Weights of a small mixture-of-experts language model, trained from scratch on English Wikipedia.
Size: 8 layers, width 256, 34.2M parameters.
Experts: 80 experts in each of 4 layers, a sigmoid router, a shared expert of 128 neurons.
Training: a variant of Muon for the experts, 558M tokens, 5867 steps.
Below are experts of layer 5 (counted from 0) of a mixture-of-experts language model. Rows are named router (the router's row for the expert), up (a neuron's input weights, with its number), down (a neuron's output weights, with its number) and show model dimensions 0-255. Each number is 500 + 40 x the weight over its row's rms, rounded and kept within 0 to 999. Numbers have three digits each.
Before each expert's rows: a language model's description of what the expert responds to; "gets" lists some tokens that make up at least twice as much of what it gets as of all text. This comes from a sample of Wikipedia text that the model never trained on. Tokens count by the router's weight.

# expert 16
Description: The word as, commas and closing brackets before a person's role, and occupation nouns in biographies, such as politician, footballer, founder.
gets: "as ", ", ", "by ", "a ", "and ", "("
router:506530466475532548569488559512495487509471559521502501442426432567504409465530499522511506465482516487509464490510489433481518472557375456484476558495506571476472519521499520536512475450500517429422432445493500488483534523506541479542483516506447481488479539447431449535506523576545494468452589473502517501566500493533434511518523509459530491398525418452524532501506526485389460484539433502471524536569542504485482458473506484586413492415432506496464538471530478580431487439492507427497564560524467560528481499494473501514543468454498500512468491500488493521491498502501419427583499495478524517502511546487576438542512484510545508482523455461479524516506464514516459477513440566477579454525506544487475531502455499525522556445515520501470499501483420462430490509505372
up0:460506520629468528435523507449506554489499515567485446489468443510512436493497480511475437429476478471546489509481489521546565439549446420499448485444476510528423562481531485457494481494552509500570514534496482507493500503511595473500518417568471497553435469560455551458500508556508470484469500468534512565482569546471452449493468510439437508461432520444458506473556460536475435482494482469340604509520521489545534498523538529523539470497501516483522490561438542523490533512532512577533514499476501520548469466587491501485513563447541481496498483506507475456575460518588506506492571502472414464509427490471544537494449478443535534528483457467473489538441501504492477522491536551541536523484445543423461493538472521488520517466522509552472469556497455555544511547534476
down0:513534430471523502530532501528483469554453478479517511571478449479568520485534561459432522548480595477524571464502528476460460521503485505557568465517452467449494494524491498524544573547453517518440455543505482505580471441479449518479536506542442480484534446466466497460490510471552588434495551539459512453445477492535497450494552501506423431454530478518494479509505521477520505524595466531589475504428505475492520540532490458479518507505515413524482463408540488511430458496499544430507561430458566458540497499489471468491547552534501551457480531483486572531515466428470505498482555499522568483494590568511508562522485536536456495536498525486510504469549395492487475476494472477467459406520396526534524491450539396565484473528422448572478513527519489505484504488493492
up1:503520519434582491501412497489524515465430481525522517458482504425457559455432451475481512467465453494512507496568489473424504481467461477491560472507579559502529449474543496498497492509564474456550434444491520509534479481478555461564494542521508491498473571544509486545438529536509481452446549446592474487498494501424462536508530505515498489483483478465505483531499552496500443504499476493470521524617495458467506512490539423522464484497472504522435549417563463466522484463415497495495554465554555528481507424445435531418566507527516477482502491465503461476491520536494418515490517527449507464537451525480495510509515516527587527582541556462454499498528514458478479442597461501606507373525466476494473464489517477507566518491535549536450535451516472602520468425537484
down1:660565423493503501532488543575506558559523457542501499499484467583473483523508493520516514508485493473435448520569554482487542507446513564534512529480485476512522593478456507532498459497437473531476541525457523501539495459515488578476486516481507481500530501473532510510529527470465500438512471579511553583471495473491483549529514529526452504549494501578500515468519486520539419482435562480534513576522483517561452496547437528514523475472510544487519496530487536595548599502486538469483421597534578558549480510521491474539514482537498532447441527426495506477477555528545477507449484528547563576467542497530528424493529435578482499484545399537596502500473531559479514495470545468468493497472508508534519497422505448488492518514486533535493571519462444482502504537519411
up2:475482453469524497560528475462451461499505527495466444503497446523474507539509478452595526440496513520511409493465498501516476465469494437484477538547508494417447507511403454497545503502554482483480480566486500406543515481507479557501563525437550522505550486537520455454507503475430515457553486500451452446565501512484549507459470407478472453458512537501482472454461582469617452512495469510504519484490569435504470450571444530477538473472473497511514492558553518529506463464572506455626508489478531529508464466571439487494494535533536470430443452477447484432457557587571478450544544542475489519516432546556443556547476506456448514542534521397477489476484469562485529486505504534484477486504511484476461543486525592530493462512488502524561526438529482455466498452476478
down2:424513558433630555555472528493504515422430483461520494457469438476496449511512441560395512459510497536475527561453510520460566468435514526512531515488493515488568491523649418561506512517502490496406526422507496498523541524518493416457480497572459497450513458541483505511538502515449503520484493500542531531489450499457489447491467471449522518512510412475482469472534533456483571524494492488523488543539472506512463521447434464506503524549480474469511563499506497435451564451439469459439538499476515527517413503496567453443499463525537543454533462499481485480496538542523532535481459532508479489534416483480543475472419545511484460463429511495487503530412495503465545481543453448477476497482414527440503447495460505487454522548478457520467453553557434542493519511499553
up3:524498485465517464536512519572535549554491494442530535446532474458521528533508533485494563455476525460537540462529456466521502488535538553467473486497472498513479519482427470456404497392510485531596435476566481519611527507489541494450516473483593559512446541598581495478558391542499443573496538481464459538598502544479488503511445522514508496517515529475454584508507478517463414507521517534501493479479474481490476517564535463556515559467500467491536508486442587507468611463541542474479457500429601496452504525458507490398469472469524473511539452487497473476587471496524498518471506471453511434471485479568499525442562533499499536542471532455477526486455537495452518528535536506432470501500515486483509529474513457483514465554537475544471504545494476449504561557471538
down3:502496481419476556466510595506449453511505462478462485506587452527550511548506586466447525458495506521482500461519392527502494505499520517488540472439520510451597529445478496479545459513354535476481481533522484563514481521493466504496503449477513514471461510501550520503429534472543488472545567509476509526534552497551540573497469541467548532474512508496511466515539507441518512503514448513516508521555561483519506468504439546494427493511465498535504480520425497501480529508485429505513581630455539557543519502432527518436512556485485509566567481568481541477591587551526487618499484517486468499508454504570461419559558524538520465527506446565502485467523470543522496512480448523512574524527457498428496514429501530493503486590493510497536497430536532542505483507542483
up4:508518468522526461494445504558536497433433486536558518469479564507487513472557488500557491538481580471454521555510498447484470516517493461531580516461531499472499519480488504438538529477545415494538457489488491471498482540509495489499582497511556481505487496567413540514521435486539461478484448540504533512483485526506498476499447473416494469496470568509479550535486524532520467542482501497519546448471530512406505393447489537505495490506558414548473477464516570465518504581513432562477543468490548521540485527518461557510548461515510469556530483447501548564526543467503467551527516510504556423495552405401453549493431527488495566528515552437517569461546488567465519494484434508570461510574463385529480482517442486452612502493494454457464497529441546478507511528436495
down4:554560519478540495582496523462454517455486591494478454478491488538534466477454588458569458523523509524463484508453510444506450498558500451465511552493487509397478553527460521519473474538566528510515520473451491481510450514520532587490530509520549542484491436467522483503521535493506507439467550538536405452522459477517478482453534592490481581533514496540449526455516489618513520506566491406489482502482525495538489543541541483449503527398411480494515527504565563520515494484467444464525513513508513595525496564550529560496497483475538568460551457560508457561465479512622522563521514497436519525501528545521398528533471510492496569506501551504510525533492552434478542470480565545532548498531533557468466538521528492499513566506502483490494502485471467489420522439517564
up5:483538456399446461518529505456521513504443519551497492430548469496482449488587465438444530514502557457512478468573519514538435445498393539581458504483524580546524477567542490511501416497531462491504499441518478528514562443469458568461461457476512519456492480535457505461478495561445529537422583398490475462561519580441519517513487493475437506469520453519533510543549525425397452462519477490512509507498509483509462533499515496447482486475521506478526568478499515510476490498517540455555518530528507460553579503488512593529500444548537468458497488514424501450505464488527488427483492520511526506630526501544543446476493467476504502490506469469541491519485524508555464402490495475504415417521534487507445502457491503469447507517441520542480441582497541469507506527519462
down5:527529577523472501443526523530462529479528551493436499466456451477480537492466428507500527513467535524542412582510471558497508506465518499468446447562474530595538451454538515476569528546509556523553439502552462507523439565464441528444490499502369498522497562536443468419456546496457450513526512591472454524485490473514506500512516498558566524395502559471474512465530519423504417500509554479444519523440517533484507511498508479493543525547542508522469509472491442529530539524464495531506488442493438467464488516496500444496520518528446496475525489537508510410537421519476522462462467542470495453549574491425525538542510445445504457475478508480473493481510466481596589464442514485516456543510491484542474467540585510559523475474470485578502527493508462546609455539495495
up6:524470605604527524510547504488543462457517461520478495475504558521511488438492422560486475529530556575438411502527549527565500476519471453452462458491441499494547533489517517464504499538530593554516471409531498424536462503465557499452508570505523438512527543523537539512500568576571514457492480520475429459516467474497494480490473504469502495510562483540445521559537525537550527566510512583453526484513530538450429462491508548543522461516436586452535448563512508567540482538489540496464522464538553500543496477539550512473558479579498559456478473543496526478586437460493458483528582547521523435439495503525511417473491448484499455483501476491523491516436460474491519527450537517553510467528461528517478551503519506528486567555462491535501553490489504589581489472482543
down6:515517419509533480475466495493587531546500482474513466492493538447563453515549582579526514483536437494464501588591477484465469507577546510515502562526494549466495521448485480578448477497428486480519445562513486481492514477503421533462481479548470537518374505530452451468548503480486488553499489464469524550499474493486485484459505541541412483539522553479492547499534504532460551512527497577548494494446491484565508464506519493512519472493589547486485543480457525482481464511517431524501565501527445499514454575554460413448442508562492453609533498547452492552477498490482471460489522562512440480576473501502409466585529516540533527450473491423480494510517549490472500505510475446536493505487573478478529552521504409514563488538539454446448537518523449473543546421517517
up7:516517517494530496535532536440478496502510470547492570463449500530548461443479533503485563452448439497474481556447434456520438485510472463424523509489496513535564572444475519487463527439407436506455453471481499491558546474489423473495600447562512490469497508473558522510513485507516474561463545491497449528518442532532559512488510428445496465513587557460585485473463458443446490539505527500553478523551492454531456454537500569495441537504469441460502566530466483480466518542422512540488451457508472521514438521439509542506503510483459483522474485470473499440655534460454513481524480472474421496558480528507534473517448464510546413540530490550472496558535435520505477475566414447442531484524589484499507493506462580502501461494502520435568496480484488538478495534525532
down7:434514482477546518457496471500503498540516483495554445569510519519536575511447507530528499467503501562439486564472468567511500463519510405542445486567526532510501528485512527506498528442470510515524425466577565492482502536498491478498545477411486489529439484469504426554491524483496434553481470424522479547531448537535471593486486539553519516452466464486504517498596504558544524478435527437519498497478520546517543456543516473483485526477518459533533514519584541496456518509573535464497464442472482591507491448491530531484581514584587410484485467510529458513402513524525417451509483543454515462403395473419459500526472469444509483501507526481488518581511522562478465462475546511546481489437491542517573496421476549549504481494536477503480519448479557487574502494476518

# expert 1
Description: Digits and number pieces inside tables and statistics, like league standings, climate data, coordinates and scores, e.g. 48, −, 36.
gets: ",", "1", "2", "0", "3", "6"
router:606512462478496502532490555571430432496529533516502496496433516543545438461528425529487492503461516452516494568519491501520463458515498498481406523558478504523540446522534398480460454432552502474457475470425506519549528501521511577469550506465512483415480431513515499516497403551458545569532515478457528549525512550477495510507464458465497401501528483485519521444533559512503489502526455522427516517480495541457462471548489502514471505544438515522436489465542478532483486485451525442544481388457488502595490556424512488528476375452447466436419507515540590425481509491522508497501542498511480571465431474463491482554473547450448471508497466459443528486488481510532576476546466505531501520500542528509480451524524500480507519579451544508489491604492503515498514487484528
up0:558473492530524491476502502502518510500531518428512445462487443530572518464536526496498497574446496539452508522469473489411510550501475461473573486473432598547505511428517531485527551590511531544541526508471570481460429431563556502543524464495501555489485514504522469456483559482622416492496444502576443497542426543535454472596492528506541523490508459513511493495478500562488428533486419521470509478522534487459549513561541519494459513512475543571507555491482534533527505471512435508517483551482471502445466474455579486524533526454583521597556543461493509500535454516533495481548428526473521486517548488468480545459553540459479530503536588535529496488486521464548538491412549521493509549483473472504493529493519494511603518529491488449462457557533534535533508525474621
down0:492532509449467497466544516445515437572524531536465502462479456468462488539533489447506496522509477510512553485538371521476538475545514473575546453518497485550520547568466559419476444464436542504521476552452501504515490500495515467467483472531487480465519523526392477484490465508547515483438505523524469497550496485443524541465533455514490520526494434376516407516496499522515520537474500551497561496522493527557523582482494519426550521471478501502430491522512547505427479458539524464477512548448505468540496431506525439489495460479493502487565462561446512509479571564538509509483565489489416503483414482523581496508462478535567513569472450512492546382608478503581534415513516465598491535542542463492453470496443446495481522499500492515539512434514506495546516460434513
up1:555531485471477493471542521523525478528502515511513499491515555499437516533431492482498609480532500460456531530510458480539495502563482571568521501527522487438539400539529475496454484507513505577464503504490434489523444483574478576486563433443497517498447511468535538487556518488505572465502545481451536480477437469528432498455504532514570471462413481435453465480493493487550512545531555445530534526548480500473481530449420427499488462556501492554579514553432506519498531516504531559488533466463470499466455485475527501505590433513510527425526517523552567578476523468460507491437522444529504541518553594563491502488450512476460532499562529473493539491435464489524434506533470515512493497536488541501549514441508587484457433455506427534391531428435465489442500457545471
down1:557573527551474509519394502457450438490492462579467504547565568577499513484481460564529570537497549529509437508606477529517569509446592477546463443518529526514549476478497440457476478485523534503489482572520513539513566464544536567497497529488503504463446517458433514444475430487478538531494417430470447487571509429422580465463523496499542484448477456487434435457396538484476561495493463503482491546545532501486524489508524472540546509470499536465432549511531490492562510471475552541421479504574522471527568515486540450529462520450503529462500507466459474570540470458573514468421434558470446519453524470478471524472468537505544484494484494483487503479496489494499458465445509513554610510484527492529500522540480466507517459539430497489509525541470467475472484522465523
up2:425504534468524535443501491474470516488513492529514433489485423503519494514522471555588501461501480545453439516504509499445561569487474470540498511480493544525577500490493468456474535483523568522455499484459518462432485553567461439494510547411544397516535526493443540484499574492480463453498470533581471475473512494558522507495564477494521457464558492426493524487469582461521560522456486536489513548548505490468502529490591514478522469432545489500463540550521456505443484415521519509525488429436507446460486502534455559527458502457457483431457475484497546450487495424501467521447566514444529457483531545505532454540525543506607437557511534460540498448570483504432473434502573428503492501526508467435453507436531493531515396514564537497490492493577559509478478473493446
down2:486479527491518428497469408464522528551553525507477474474522473521468507506423470499536427442519496515491506482519572482533572506551450572522516501459462442576457512571531551522482512544475460476531477503518498481545454531492498481470509583520474465511450511547454501517520561465513463408485507477495509568504447471416496500456415449524523512470635467477482438500573489471525481465486572438486509517446539510467485551496483407530512529499467505476470503496527478453494471521528488513547474576463533506517450437460481532454497507507486530543463464500481541566540468528516546441523465486464500522520454508462477460568447514555440497521530539467547453503592479383479506520503583499408523558493565462420500445472516455536495492488489459505453584470595464475469557518490457
up3:500509469477458415401484574543469550447520513530495502476517563465514522522459501490527482491551417472470523492483463479597520509488529558554531521532518498445497364506481520455551453534482527497409467436505487531497495515384545524533530481543501478363482551472478441391442491477509522541518473472539436465515551512500491476553506457448455486515498506476539550515521539538517535587514479477570467474523520518550547503477374522442470455537457560522510496425463470483483556504514569507512438519521453499522517443497571517486573494457527469488479515532545526507465483503501494487464525470487504510514466504535432561551471467474484533502462502504429508543474431439464502480611488509485491495509438529553496529499529525461508440506501531514453493545526455448498579508509462
down3:578458536549510507444507493468548513487447490488485421504525405480439574521481424503541484526473542550520527482569577469473471573546531528533523475475475441556489561447451505498447496499573440548566561545495447510464501452576454519460469569530568512508486437501495548420493461540475430547543419484539490502473509437470511519545475446444489483425486522502461484486471475488508477545559519533523491495484525472474546459536587526511528524491437504447563491526533442410501492431468476476559502539492544489573449499473505481495513537548560462544551583487421490529472488422493443481495488522528519575493476468464508477417437489480524495511467519453498431467425458487469451512506544500518431530509478472500497488434467463460486473501493417471461509498499478427494464559504508
up4:557415496523557555522466508508525506512464506521526513453460474548460495488541503561539463493475630451600492511516454524529463534471487433424430461578442538484531424515552454483463451550472492519526530491446525507546438528506400581444493539484534497406521484532492475492491501480488527457465463558481522531488498528552446508460582556435518421460510388475485544469452514485565502486494502588428541484464473505495479532518506535478448525481441512459507518425523626488410472512471510588462465480482510530480495487514468474527524477475474530518404544500479492482479557443543556534512513484485526491522502518500508504447516517545514509478432508487488536458544448522526515469553493528532506542552523526485483517470484483490519502474525581541509505532434562496510537515397513
down4:435497468465564538543483536550493409552473421510559495489498496502447523454446519494460558491550532565509475496523494496526523487571474458515474494511468506494494530517642481485499526477556516485525489519574480535486486497501472534449545483500412469441527478469502395493473483483504486499531508535496494565487569478487555475514548559500437482476428488496502461548497470504543539500485511442510404475539451542466474541473454517529538442567551534516538480520551479479396410482449459537484503519480557537483549490469554531477534480546509505428578554536510513408532501547467572488410545520439420467498491443532566544467480490520530488450481591514484519518512498503513505529489533525459484496529431513409526438543479479596462502471548525491558468488535526538580478479482524
up5:454443513557472525481458442533497450510459504509438502475448442465525455415532466487505456540540479458513465511441527507574495518602428478506529546486492595536593503510501550473601499497462499488536513507538522517460470517480506559403547484493533522575510567501456510529479496521476432475486509482582493445500474506526441540474497496517449533474455591537558525524492493525490515498454451510493589450442502498573546459523488448568456465519549526443478526440554530551456560532518512537467469449476439526525488567455538476500509509411466481433481596501505521483524491441492509475469534448422475527514515510548452530550437495502521444482563523564481562515539476508474507516557457447505467534472460523476486511422455568529513525530480529484467556522467556541527463500420509
down5:562557581516505446528531599490568502447456525455486484534516478500491511491479424455462440519443490530440513506481470497447432482504509548476518466569516505489541523508476400479563515456532583481440459490552481491487467479549457476399515430469502462473590456547503575466539483485500561500539527436485530536491500478548540493561520507495513461484467509554543553503516543515498516468500520455533453540494455481546494417532455462461513500522550464602552583469422477495527437520541572542478514456540435481545530504520497571529572527514533549500506497539487521487483591528503493499448430493452436504509571487502418452500522483467517486511543532507495508479485525523547487477453529536494572568576501465533537518435519513501461535472514487524507401490523425528458546445507554
up6:543489515434493538486490490463511542592483530527479517544530496454558502456438486553495483489519476496495516537510450516483591457477479484531395450534534496463518495542427493442538487533494494467410491519463504543435550551511493502482436509500553459497497444489491499507481470590485485524471425497485455412539545500505512511524541501500560460518529504459460398572536531482553512518470520557426558486535565498464473507386466518499472513603499473497489468449504484460463471558516411475460439547492504485532491505484543492505533398515534521482561517480508524451470492543501425464595483479534493493568506492479530462443494488489585462552570447619470427554483412506488484488489472546507520535470551523503494501486459443487516525545547448515459448499528554490497504544418495
down6:480454494558411539533476475520520498478521523446491498547532491427489540480512499557484520483466463489459499481527475443427479503532498487485449516453549570506470534562495510461507491594478495431515493578568460476526482521513572533570493580572431499560488479480540507465514412487483490480534468480534455403522489493521488434439510525487544531516559418514534537517516491597506508473550418485495554481500511502527500542553583447483476450597506535505549522540492515488409494491449457453520596507514464435449506405511447535442429546552462405477540495467438497504519498489471500521495485521449537448546459500471455476490507462497513439541481463434508507494473511506521522507582504531513505551428501458486528445536514526563448480503526510515482460441475452433444461450558495
up7:604460499480472539538519524471464476415519524512455454468445477490487382488480501468547489504444528478548542519540486568471438440504499559544490414492535485490484460491564467573503552471497497491509572508424505497528466512513536543540523452463469476503511475484488560502496533525462511508530420539473513499517560443529495542472501484574574497510551457496498531494499542422513504505474568558543514457560517486445509506510455485495560458475484501530512508453568474495475457555453488467423554491457527494434445480428513537536504537492494445530471503455443435511534531516501561502462559484457468515464448445506447524540510466546448487453530543584585443485624383529525586473525478541525569470500486565548442554505551487460514543520492449555492509494520473498516476479495546
down7:518547541461499541481450500516494514445463443485556521521488550479541565488473533526547538474511502495422494536532454493501513480455509558421484582383522513512558435610476523512570505452533547483485465559530492523527466585526520567474484541534502581485465571547528445548524486477497478481472572537526439511502464498555639588508461565499484497540540428487482471562541440484457518478478514442523514479486489487521462471495383480514485482467488505488484483517491482562453513459548513485519430454498499537475487466548566505454488506551496498466475523510510502493460445507463475465471490568529508508441437525549538557493476564566491499576471474482485431500471494516520527457496556454510395460545503493553480500525501566441421532519539501485418507528500492517536465523431540

# expert 53
Description: Words in biography sentences on study and posts, e.g. graduated, professor, BA in, head of the, appointed.
gets: "the ", "a ", "his ", "was ", "in ", "of "
router:520519494594535539501435527566545515494505485509533515485413397537574431401515516567548558490502495500534470523554454448522525502496378461435480556546486550484485481455461456444542549456552476468501482466468521463494553474544559522429529511538483433517504523486495520464559539522475472443531528587491497530513479565483474482440488559501520482457583475517507507483486524441447535506480432536500502492610466500414495522431541460548459522447509417494516476563489468500436436516497516491501529491551439507515468497469455480425582425518507517538491516555540521519447522537435501469466508479511501532480522565413445542491564560503505503467551504460494481488521477477469482489504448536494511517445499528539494473572499472583531477513560518555465537547477465498517452516521474
up0:446495534527471498504486487545332439455514463487441496474410410549509476503485463529578465556609541487547520464474499534522476476492462520522460476535474487511396481519506527473540447570518493531520475530414580490434511509475520624500521469411458521481480498521437490521494393428497491443509463467462474490545535537492580508519550581464514479526497465580527506460492519449524528512491499513528503515514436516532479476596504483451511500490517464444388572490502524480489450473443502503531495484541408472510509519432518453517492462537484497451517511447538471452489473492514541505477510496520462521565501521487459570524510535579491452479502493522475426488524528475540523469525542485515555493477518471519449539517505517535520439513463447462463544455491538509423472493511513
down0:515508484515524486511451542492508470524493547519601573474510513532487453478513581451463511525510422573546579498456501500475423567504511509476484547540448550527482488522429503454488575449429501484513485467578547475447490530440517530418417500493501457440471505516469532511512496491558495458472451521499543494567513449527583542507569413490568431490532472489532466543552467498446472454547460503485570532465478484469499574482524432500524464561437595537518518477575471531488416524487503481493553499460549550506482504463509487537486559554453477509535474464518543579490545497500517423537518481502503483466546532459561499545465484460537498472463555513523560496460524493445488512501416571495496488479455503510507464519429439476521487528586435456493461594522522508511506524547567
up1:510514506486467420530519426485495458502525548527414502498513455480544530437489481476556620490531498487495456492507520423530453487466550497491508498496448511513495502494451448552450434506529462485545466506515498519608546478453489571581539527461436517536473479492516505463468454485418543513454519555489524545466575548465509494509598499519528532485587494462516462446475500548431495556417501539528530468485552506497469499472498489524490467540492467591515495506489423469467419497431576500496555497490484454461511530453522441526491542632532473464484484530471533518474582499375477450455484408489587506524535492459483484507512508513506481572531528474564397553499505507497485517471503525479514498470458500511491510468550534467463438472433469478509480517554449544495468542482516
down1:512490459488523526532541467469431479479510483428429489537493517491538507572503563446468439463496602492496546488436467508506547499554512491467484499528472510494478477463508487472514535522524512505463439502459526580506578573470530487524567524494477524522505505488458481493492564467499502437455529450421428480569491522549453530506420558457483501392450510502492571525535529481538467524502444461524382557498512538508570498520529577450508539475513478552520521451517483532445520437501470491495510511494447523540442454488485574483500528496487558512509477437493392571468418540530475528492503461515468500588517496511458497469475498527485568402496522505477421506550534517498574537547550524404540488548549497491450449433485552497492459461488479468462512473495397444487438476501462
up2:508549521435508514493445479546528531522579530534476484491424517521487438519573465529439634469498519440526529524477488468553519481508490490465432459469499487429499523482508559483506459461467499518441550506448520350483549546518515513470528468513433477482462401487545488531613511531525474467522474575466459515483483516461434531463536521489505488493616486525512481509502461499496492536508536521520421520519531529481478480517481493501500443522516509496497500541509453546424541526568420472522442474472559558578599509458418501509550443543512499470502488422494497567441519493521445490470494512527456534525519491519430556498573512492484476424478534538541454486495560495428503476506547505532475504448520475520491530431520496490452483518483540447525589496440516460505501516464417
down2:400485516559512459507497451447485490461502493471537465485495535502444462554459467508499529533475493485487546527536509543488404442479498521509479516465532632554483433495475437537542556479437494525554413515540478536445481521481457508533428531521511495520549502483494478508461541474511455499485490553538497478535548445487515481506511500499461436512462542503572460506491506427529553467478537517443510467491474515418529533495557441539489460562567478485470549466459521467456551441514480567594454510478482460508511535459556498538523471507487459486478577574530571447568486473530495513449551510573560476484532582407482494568488490396455527471508451487476441549513512504498438454497487474552501566467461468518511530604533564524548482485489532571510544477553565549516501452507486
up3:474533455523533435516525439594570498518491497462478553517483543521467560475552443607500490461533467497513557534507505461447446485494477456502451509457440500468457457510541456499447503443580474466481430491531538449580510485451479502472582513561565449524520517514545564499497525499503433500492518534484412487551473510520559536520481486519516481525473489498447451576465488479473507540519486503453493565476482478549536506517542462489433551556489489541543513473450567487460516495504522544508495568559504518623436514517496524528475507433492608521484455547445493579442527492493496449438529488500523549496513512471426448528484480555463480352476427542546481451558505519497498503500467518485494484466474450502494445565511538479495524506408469485425535547524553442520501515484498
down3:538423471543488512519448495472464414495515560606523391472546501472499487516534474437550411542528453484510465445427509506515486512490521529529529478479489488552510515502478499523531491533557469513491573513540381530467411524491540545531476521474474448452503469477496418491491454483524533582516518409474473494483497428490455443449496471522525474491527463574505520482507474570444447459499485526477508438500532499519502484543493495502570420488490574561433496534524397468489544487445490493514506450499554477454509502549602456487525502551466533514573482477496512500519457490475502507560486492511514495477457485463577552533463505495512475557607595477493530574469507463483504475500533546536465516473487506517422478500454523481454539522526621516600495516476461548471498484491512
up4:487489485510464499499525495532566502411527532525557505509492483511436517487514447433501486450475484433545477461510484551547470529548549522517484539480538583556487475525494464430501498442546502449431525443570468456519431485500553551420511527571521588496501453492441640520525498560482535492536507492504544476477564505475539487454506476514523526489485513478472513504479525478419502547519486490513540537512563464481445424476464513481458535427494532494574508457535562504446610558486473442502528480502476521530441493481582488533538466516534459455516481526517489459539545457471544513460511418484420485518463503538532545600498463426503475394475481436500560486482503485499496532553414545547501520471476536464511510433477524450481567513509527548498457526457456409489476504439487
down4:537493469512453491464552492482536471456482474522552508535486490443598483614567462493570440445539495469521516470547489531470443523539478530509543551529509516469463509461479520525576426462519492464441495447510581492558487502460545537513451464522455566451483463508407525512557483576537453560506482447504460478488509547492577496574589489458534489521507579534497505515559497499523516580426476522510505459556525423453483515532542527520495500523603495531497505459451506480541456512472434476454502442478524563585591554485444444461621483515513440526518549436505500512452556469489480444463493513492480477452480466513452485518444514561480449501435540487506499509479552540504523509555465526512464507510544484418483511456503450528512503508446526516406463507506471483531497461518517
up5:496512475496536507494519534534493461478495542492492410548475521499470532482514440526487554541530589510484492501506492471492516536549498505533505568467529512501505550485499496437489512492547538532381441528530469410492532551444491511534466574534477543493570518485511454479507602557532469498492520532498474469522470580480500526479463481509472390435530575524458517393503587490482435531436454580563555531602440567506475504462518461448492534454541498522535517472539473463502442504483463527534493431530524500513498464461510507492459464481413493438444431537591525530499476465402465524488497397558547488512481554496508531505509521400484512495492509481570499556504460498472493496522429506532457520519568512499525432512469519481439446523472560531562506531541493489479509496483559
down5:500517481425502496559463464509507576494476520441513523529502514473473535509466603520502588509537499461427515450508568524503534449498445521460479502563557507466473490361480552493502529499505530517485500536521496506554460484520531458460555493474511491594539537454509448546501473471468444549439499524514562440511519527538502516462520533538542509455490403447493582508413496488515533534556493525479478568469479572522549529475476478530567485569610494521459458459518468527497513524501498416478518484501469487547472461523479532477495565477476505475513477500552506534479499522380484503534524475485499493528469492472468487627578429546507551525450516462444507480438568502545544469512540517569524516509489500511510458552542524484467571459492435493406523480489545508549466470469406
up6:601491527544480513487467531509433520493491496490485492531504466473461548503405465432477455482588481508513512453546525495548477539477451517537435517512505407499501490468561548522496522516389487468546544471503496494463513496517468512501447423454537547422556495544506454521485543499469500527542518545511451529475514509511490419531419475535595451543541471472484486515486522500471478519519495485555473555491468469465580494515537533564470501448498508512436566474503488460471511453492446444500482577476533452564520525484440483527464574452437503468515472474420467445539489588446537566547529486589549524572434499495428504483519463509521483483567490502539527549510502544495481568459527482477506486488470428525562502469492516509512444470567547477417595506454517546561526552457575
down6:420453513469484488553546458488513590556512460574485472529540412499493430489432482501478474549455456482466505507448477514487535502515478508532476491518511502519452445468531478475526555530508566467467498476506496484513567492520510492506497508537613486507519488507544538453456438494585499504462491556510590546455474614430547447556542487542451489549490480465526535429495460586502546498547491483491553459484448531460477510539513494477556485475459496497489527476513529457529506563538547507490514509516487485529473434498504435475539568563499506492461556480463413463474482489537474507449460489549500605484508440494533502466423465534503486439524528467504518525514498489409518463497540480505562554540491516517510435380407496496569518444496560580506445526557545518588459530455537
up7:430547448477478454569534429538526520502509499562557570466460446520515486509499515493484559437525519536483435515514423589501514437490522538547546479495515501425424397528398535479583512466514501483611485545554551469472525534504494469537493527452452580515576530488541488544468482530547466516518451466474471522525498485501476461489558493522513543378474514575479466552469505458521485539527508600521530469470470470491491531421522523470501510513496485482502537474517568482456520512388476496504467456507455533444490511476505442466516549510530505484557542498465508450471527478475544494546445465501543489492481495526486514437532459535502519485497544486547489524498444517492453542478424523481434454513514604480508493520529465521464536521479535477493461570492508547436460379579520
down7:456533509456478583488529543484428480441506551494551528521554486483514442465460557474474484505475480544486488532564472443528509557509516465435537447496569504456573513515522484536368494553552461487480504421559527542602453541499484465489458496495546484465473491429454525475496503447415564494533479470557510463500496517518493445624486442509496480513635446491496487462532460528548498444516514434564513536464450528514518504532482486508507471549489524469495549564533470485486478504476506534472485517504593532526517520509599498458533435536560496505542626472432483490565479514505509499460532460569487577526408491493505448516498553468484449487504494472535522507509509537443476518498470503510441486461504568478567473566512505507490477483437501506540468476484540518488536547550443